config.toml
d_model = 160
normalize_top_k = false
optimizer = "adamw"
lr = 0.00354
Below are experts of layer 5 (counted from 0) of a mixture-of-experts language model. Rows are named router (the router's row for the expert), up (a neuron's input weights, with its number), down (a neuron's output weights, with its number) and show model dimensions 0-159. Each number is 128 + 24 x the weight over its row's rms, rounded and kept within 0 to 255.
After each expert's rows: a language model's description of what the expert responds to; "comes after" lists some tokens at least twice as common just before its tokens as in all text. This comes from a sample of Wikipedia text that the model never trained on. Tokens count by the router's weight.

# expert 12
router [ 92 124 112 114 139 166 152 131 117 132 115 123 122 137 148 116 129 168  83 124 152 102 116 103 139 142 125 175 132 146 122  91 120 118 124 116 219 128 116 168 150 117  81 116 129 145  99  93 106 106 142 105 126 155 148 111 105 150 126 133 132 134  88  95 108 118  97 145 148 134 111 141 129 103 172 131 108 160 112 166  86 143 161 118 113 124 134 119  85 130 168 126 129 142  85 101 105 177 144 106 134 156 123 127 133  78 131 145 109 113 149  77 145 154 143 108 136  99 158 104 124 170 108 133 134 135 141 134 107  95 142 136  93 128 140 155 115 146 163 128 186 102 137  83 124 143 116 103 111  95 113 131 173 133  78 120 132 112 117 117]
up4 [135 141 147 123 160 113 108 126  81 133 128 100 135 134 138 123  53 118 108 126 139 110  98 114 135 127 172 149  80  88 140 161  90 129 105 141 152  90 118 157 111 117 145 136 140 152 133 149 110 107 116 130 138 140 133 106 101 120 100 131 147 146 135 125 122 106  73 100 125 149 166 158 124 132 121  79  88 155 119 143 116 127 160 124 108  88 133 116 126 150 132 138  80 112 133 103 135  82 115  84 108 132 136  79 194 125 105 150 125 145 129 124 158 114 143 157 118  75 106  95 133 128  95 124 145 107 131 172 130 104 127 162 169 120 131 145  88 173 125 119 162 113  93 125 119 135 125 146 129  80 107 132 112 152 161 150 143 145  88 124]
down4 [130  78 108  78  96 170  95 101 126  85 135 185 170 172  90  98 126 109 151 172  91 104 160 120 128 114  99 105 129 123 163 146  88 121 106 149 161 165 147 104  92 116 152 118 102 111 139 126 128 149 118 126 142 211 138 135 146 144 160  97 128 137 133 134 140 139 144 163 132  94 114 136 147 136 120 124 138 128  92 110 154 137 133 135 100  60 138 138  69 123 103 118  94 180 105 115 164 130 123 117 106  97 144 120 127 108 116 130 148  82 121 138 117 136 128 119 148 126 132 139 126 162 112 149 119 131 129 140 106 117 133 144 103 146 108 140 157 147  89 161  93 131 141 129  95 150 138 119 143 140 121 135 126 156 159 123 130 123 102 134]
Description: Abstract nouns or their final pieces after "the" and before "of", such as age, development, implementation, List of.
comes after: " the", " at", " The", "The", " At", " s"

# expert 11
router [103 109 162 100 130 150 118 147 135  80 102 116  98  94  95 130 124 104  93 138  75 126 123 109 122  91 135 157 123 116  83 148 152 147  92  78  76 147 116  89 147 127 122 157 122  79 126 112 134 123  76 169 138 145 107 121 149 156 103 118 128 115 152 153 124 112 120 120 107 147 111 102 138 104 153 151 137 135 100 119 127  89 153 107 149 126 103 129 185 123 116 147 139 123 136 152 153 148 107 112 148 123 114 130 129 122 127 180  93 109 107 113 133 118 105 100 153 129 155 131 146 111  98 152  81 108 132 124 130 117 145 150 104 125 114 143 183 169 113 126 114  97 120 174  97 177 128 116 100 112 116  85 131  70 113 148 123 136  98 114]
up0 [ 89 178 105 114 152 149  71 177 131 142 161 148 103 147  85  89 156 131 115 165 143 144 127 118 107 117  82 109 117 130 129  94 129  50 141 153 142 131 128 121  97 120 119 148 140 133 106 158 133 151  99 143 116  90 131 177 135  90  95 127 125 152 118 170 148  86 133 150 134 179 132 155  93 155 121 119  96 123 174 102 163 129 101  94 110 117 139 122 137 162 102 143  87 114 175 142 107 141 117 118 142  80 102 146 127 161 135 141 118 152 132 124 122 108 120 113 137 103 101 109 115 135 142 109 123 151 117 135 109 119 138 141 146 144 104 148 151 126 106 131 120 131 109 176 157 126 148 105 167 136 129 121  80 133 107  90 141 119 129 154]
down0 [100 162 128 113  77 126  95  84 139 126 136 114 149 172 143 136 149  98 118 118 124 110 140 136 105 115 124 140 150 148 133  97 142  76  95  93 106 127 128 147 107 130 130 103 134 121 166 155 100  73 124 119 118 115 125 107 160 104 123 118 132 118 120 157 156 107 148  96 133  65 161 137 166 154 139 122 109 175 129 165 144 170 122 144 124 176 118 162 126  96 119 107  99 152 142 129 116  82 162  96 107 150 120 121 105 104 114 102 100 143 119 125 110 133 156 147 124 124 143  99 164  94 128 104 115 163  77 129 112 170 128 104 142 129 126 140 108 120 118  76 108 129 102 131 134 137 158 150 106 101  85 105 157 103  69 137 109 134 122 160]
Description: Digits and slashes inside degree-minute-second coordinates, plus table pipes and common words like the, of, he, His, where.
comes after: " ", ".", "\n", "′", " that", "s."

# expert 5
router [169 138  77  91 130 119 142 108  78 179 152 145 134 111 136 141 155 193 190 147 106 123 117 155 122 127  78  97 119 183 158 123 109 120 118 170 159 153  90 142 123 134 130  97 153  97 145 104 123 153 125 112 134 109 161 128 104 154 147 151 159 122 122 138  82 147 125 113 136 102 105 127 142 114 136 110 103  97 130 104 133 126 129 133 141 122 159 128 101 116 121  95 133 132 142 133 161 123 163 172 159 133 142 126 103 128 138 130 135 139 143 122 140 124 118 127 112 154 109 159 156 189 143 122 103 127 112  99 121 133 115 144 121 119 132 101 178 118 133  89 114 138 185 119 147 150 158 103  84 131 130  78 156 122 119 169 132 153 161 117]
up6 [117 107 112 120 120 144 110 195 122 118 139  76 127 138 134  85 121 132  94 142 117 115 108  85  88 138 165 160 129 136 124 151 173 144 105 141 142 103 114 153 154 100 106 129  82 144 118 123  86 127 141 100 124 146 100 106 166 113 127  77 151 144 141 147 104 138 128 111 137 163 116 157 130 126 114 105  96  59 128 139 158  93 121 145 147 130 121 151 125 145 130 100 109 126 139 144 147 103  90 145 119  93  85 123 135 154 136 101 133 144 125 121  92 154 139 153  85 138 152 158 147 162  81 163 133 123 135 125 137 100 150 118  99 145 113 105 126  90 133 110 143 114  77 154 122 165  90 171 133 145  98 136 119 147 120 138 128 163 117 177]
down6 [111 119 131 148 148 105 128 138 133 136 116 110 134 137 148 131 126 137 126 138 137 146 152 120  98 147 114 155  63  90 122 168 109 137 128 161 170 120 120 114 111 123 130 137 125 117 106 145 113 129 136 123  96 136 128  97 177 131  81  90 142 190 138  92 107 125  84 116 125 102  88 127 146 143 115 169 119 112 103 152 171 105 118  96  90 130 105 119 105 129 120 154  92 157 115 125  73 113  99 144 122 157 134 111 147 189 158 146 165 117 142 139  64 163 104 120 140 140 141 147 120 132 116 121 112 125 119 125 105  91 128  75  93 120 124 140 135 163 132 112 123 113 135 129 114 146 115 103 120 107 111 188  80 142 151 193 116 127 146 154]
Description: Opening pieces of split lowercase words after articles or prepositions, especially prefixes such as ex, cons, acc, int, em, as in exception, consent.
comes after: " the", " to", " a", " in", " an", " and"

# expert 6
router [126 150  78 138 110 118 138 131 139 146 178 123 132 102 141 126 116 127 155 204 120 103 127 102 121 112 154 129 106 108 134 116 150 164 113 115 119 162 111 108  98 155 153 132 147  75 135 128 148 169 108 104 171 171 147 136 154 135 111 156 162 112 137 109 110 169 148 118 128  81 106 151 116  90 118  76 161 135 124 112 128 125 134 134 115 122 129 121 134 149 132 121 110 126 154 162 185 145 157 159 134 130  97 113  91 122  88 124 129 149 150  88 124 125  81 133 124 172 120 139 121 117 187 113 121  97 138 145 134 125 126  87 132 131 145 123 139 134 109 129  95 106 153 100 162  92 143 137 113 127  93 124 161 152 177  98 168 150 163 140]
up0 [114 150 107 148 116 155  94 129 108 137 143 146 103 149  78 124 174 131 130 117 145 150 127 139 133 124 104 177 121 145 157 111 126 112 134 162 163 128 130 130 126 128 139  96 158 135 121  87 104 159 130 121 156 110 145 131 108 161  90 167 134 116 145 145  91 117  96 153 158 146 124 155 106  97 113 134 133 136 121 151 121 194 130  77 114 114 133 141  97 197 108 138 115 111 144 119 111 146 120 117  95 137 159  88 102 109 182 153 118 154 143 125  87 126 145 130 145 128 112 166 122 125 124 111 166 143  99 133 135  93 166 127 188 111  87 140 118 117 130 118 112 141 124 142 170 114 127  68 123 118 133 182  80  99 124 124 110 137 100 144]
down0 [121  90 133 117 168 111  92 130 151 101 136 138 128 128 139 134  70 167 134 130 131 135 145 184 136 141  86 154 108 129 148 121 141 108 155 133 184 149 107 125 123 152 124  99 115 147 133 117 152 158 114 143 104 109 137 130 111 127 171 128 121 151 138 159 129 123 122 145 153 119  80 156 115 155 167 120  62 126 137 154 159 123 201 143 140 102  74 138 137 128 145 126 147 135 146  92 147 148 134 150 133 173 199 139 118 134 135 169 128 146 110 151 121 158 115 146 185 111 157  90 113 109 132 127 129 123 130  98 126 108 120 128 122 142 151 106  96  94 106 135  95  95 136 107 141 139 128 101 165 123 135 126 153  89  94 116 167 127 111 139]
Description: First pieces of longer lowercase words split into tokens, especially prefixes like s, con, un, dis, sub, inter, e.g. s-uggested, sub-missions.
comes after: " the", " a", " and", " to", "'s", "ing"

# expert 29
router [137 118  65 172 120  81 140 100 171 102 125 115 140  93 125 168 112 162 124 141 132 122 143 115  99 193 146 146 142 136 112  85 137 156 186 128 101 130 128 113 100 156 123 121 138 154 124 121 112 155 143 138 141 155 134 150 124  72 107 129 140 159 131 159 114 122 143 148 101 118 121  98 149 152 166 150 132 130 133 112 137 126 155 132 147 101 123  85 127 134 162 146 118 136 103  95 141 133  81  93  82 112 176 125 114 134 141 123 161 113 111 126 162 140 104  99  91 132 113 137 105 169 113 126 148 125 119 116 137 123  90 124 161 149 145 119 124 132 159 109  88 167 126 125 162 175 172 159 105 151 174 109 115 134 158 158 117 150 136 131]
up0 [114 139  97 137 115 153 117 138 118 175 103 176 135 183  90 119 173  87 137 132  84 186 126  88 117 129 138 100 121 129 175 125 165 130 144 110 158  99 107 154 133 121 140 120 119 109 164 101  94 131 152 118 120  96 125 109 135  92 147  85 132 119 116 131 134 101  69 138  95 112 147 116 132 136 163 140 144 144 120 184 112 135  95  77 116 136 113 128 121 136 123 123 140 118 141 147 111  85 126 127 132 161 101 104 144 120 142 111  78 129 149 113 145 117 150 145 145 106 155 157 163 160 144 141 134 133 116  65 108 123 157 150 125 125 144 134  81 101 118  95 172 147 138 145 138 125 126 147 127 125 114 157 128 117 113 100 141 142  74 101]
down0 [162  99 129 122 116 139 160 150  82 156 136  92  94 106 123 107 136 101 123 105 133 109 142 141  95  76  76 149 164 127 110 135 138 127  71 103 130 124 126 123 146 120 131 147  68  86 132 152 137 137  90 119  69 130 134 114 119 123 137 103 154 149 144  82 146 111 149 126 148  92 148 125  85 158 145 125 132 123  85 151 111  96 132  93 139 134 111  89 114 111 175  85 146 139 101 124 126 159 158 140 147 166 110 140 152 122 165 133 119 150 132 152 104 135 103 129 151 136 143 159 158 117 100 139  95 119 134 148 112 148 187 126 150 112 103 164 128 158 138 117 173 121 122  98 130 132 148 133 125 138 157 123  74  83 137 115 145 117 126 121]
Description: First capital letter or opening piece of proper nouns, mostly places and countries after the, of or in: Tur(key), D(erry), V(ietnam), Pol(and).
comes after: " the", " of", ",", " in", " and", " by"

# expert 19
router [153 136 134 123 123 172 100 140 155 147  85 163 108 119 127 103 162 122 132 118 150 130 148 138 157 136 104 146 143 107 115 144 149 129 120  85 122 104 135 126 173 114 122 145 139 127 119 132 154 135  83 114 164 109 123 154 162 116  75 148 112 121 132 185 102 105 144 165 111 122 125  64  94 113 129 137  93 111 156 131 129 140 171 105 116 176 152 138 163 127 108 157 174 126 127 143 123 124 130 117 153 126 151 139 139 123 173 112 103 120 164  99 136 148 132  72 156 135 166 142 125 109 122 129 149 172 151  97 102 137 140 150 122 128 169 137 126 163 140 149 128  77  94 147 105 105 154 159 144 118 151 111 167 140 123  60 156 129 116 114]
up0 [153 146  69 142 135 143 149 137 114 182 113 140 143 106 126 143 165 100 111 118 143 113 141 129 119 202 157 125 115 106 124 111 139  72  98 131 112 183  72 148 120 139 128 154 152 143 167 178  96 115 142 107 128 133  81 149 119 137 129  94 135 120 102 103 128 136 114 131 102 118  99 119 132 126 123 138 120 112 107 120 148 142 127 113 153 139 145 124  58 144 134 110 121 104 125  89 102 133 156 139 149 123 116 142 106 157 116  83 156 107 161  94 117 165 133 156 112 102 150 138 105 161 114 116 176 136 114 115 140 111 123 121 174  93  77 118 123 111 133 139 172 135 148 162 183 128 136 121 119  96 118 134 103 149  96 116 134 133 135 151]
down0 [133 151 159 124 128 124 129 102 115 136 128 125 145 132 145 114 130 162 111 181 129 135 138 114 145 145 107 115 135 108 160 127 132 109 105  86 124  85 120 128 118  99 138 183 139 138 119 135 150  80 163  92 143 165 112 131 118 146 161 117 109 122 104 147 139 159 148 118 134 131 123 127 125 197 117 138 110 125 133 111 105 110  95 154 139 136 133  91 141 131 143 125 166 162 151 114 111 121 124 128 143 134 108 130 114 164 174 185 129 197 142 140 112 188 153 123 143 166 111  84 141 108  95 134 189 186 131 101 140 146 113 146 134  97 102 133  68 167 119 117 144 126 123  56 103 130 102 112 137 124 122 140 125 124 129 139 139 108 105 122]
Description: Pipe, colon, slash and semicolon separators in statistics tables and career lists, especially football appearance tables and honours lists.
comes after: " ", "\n", " 0", "%", " 1", " 2"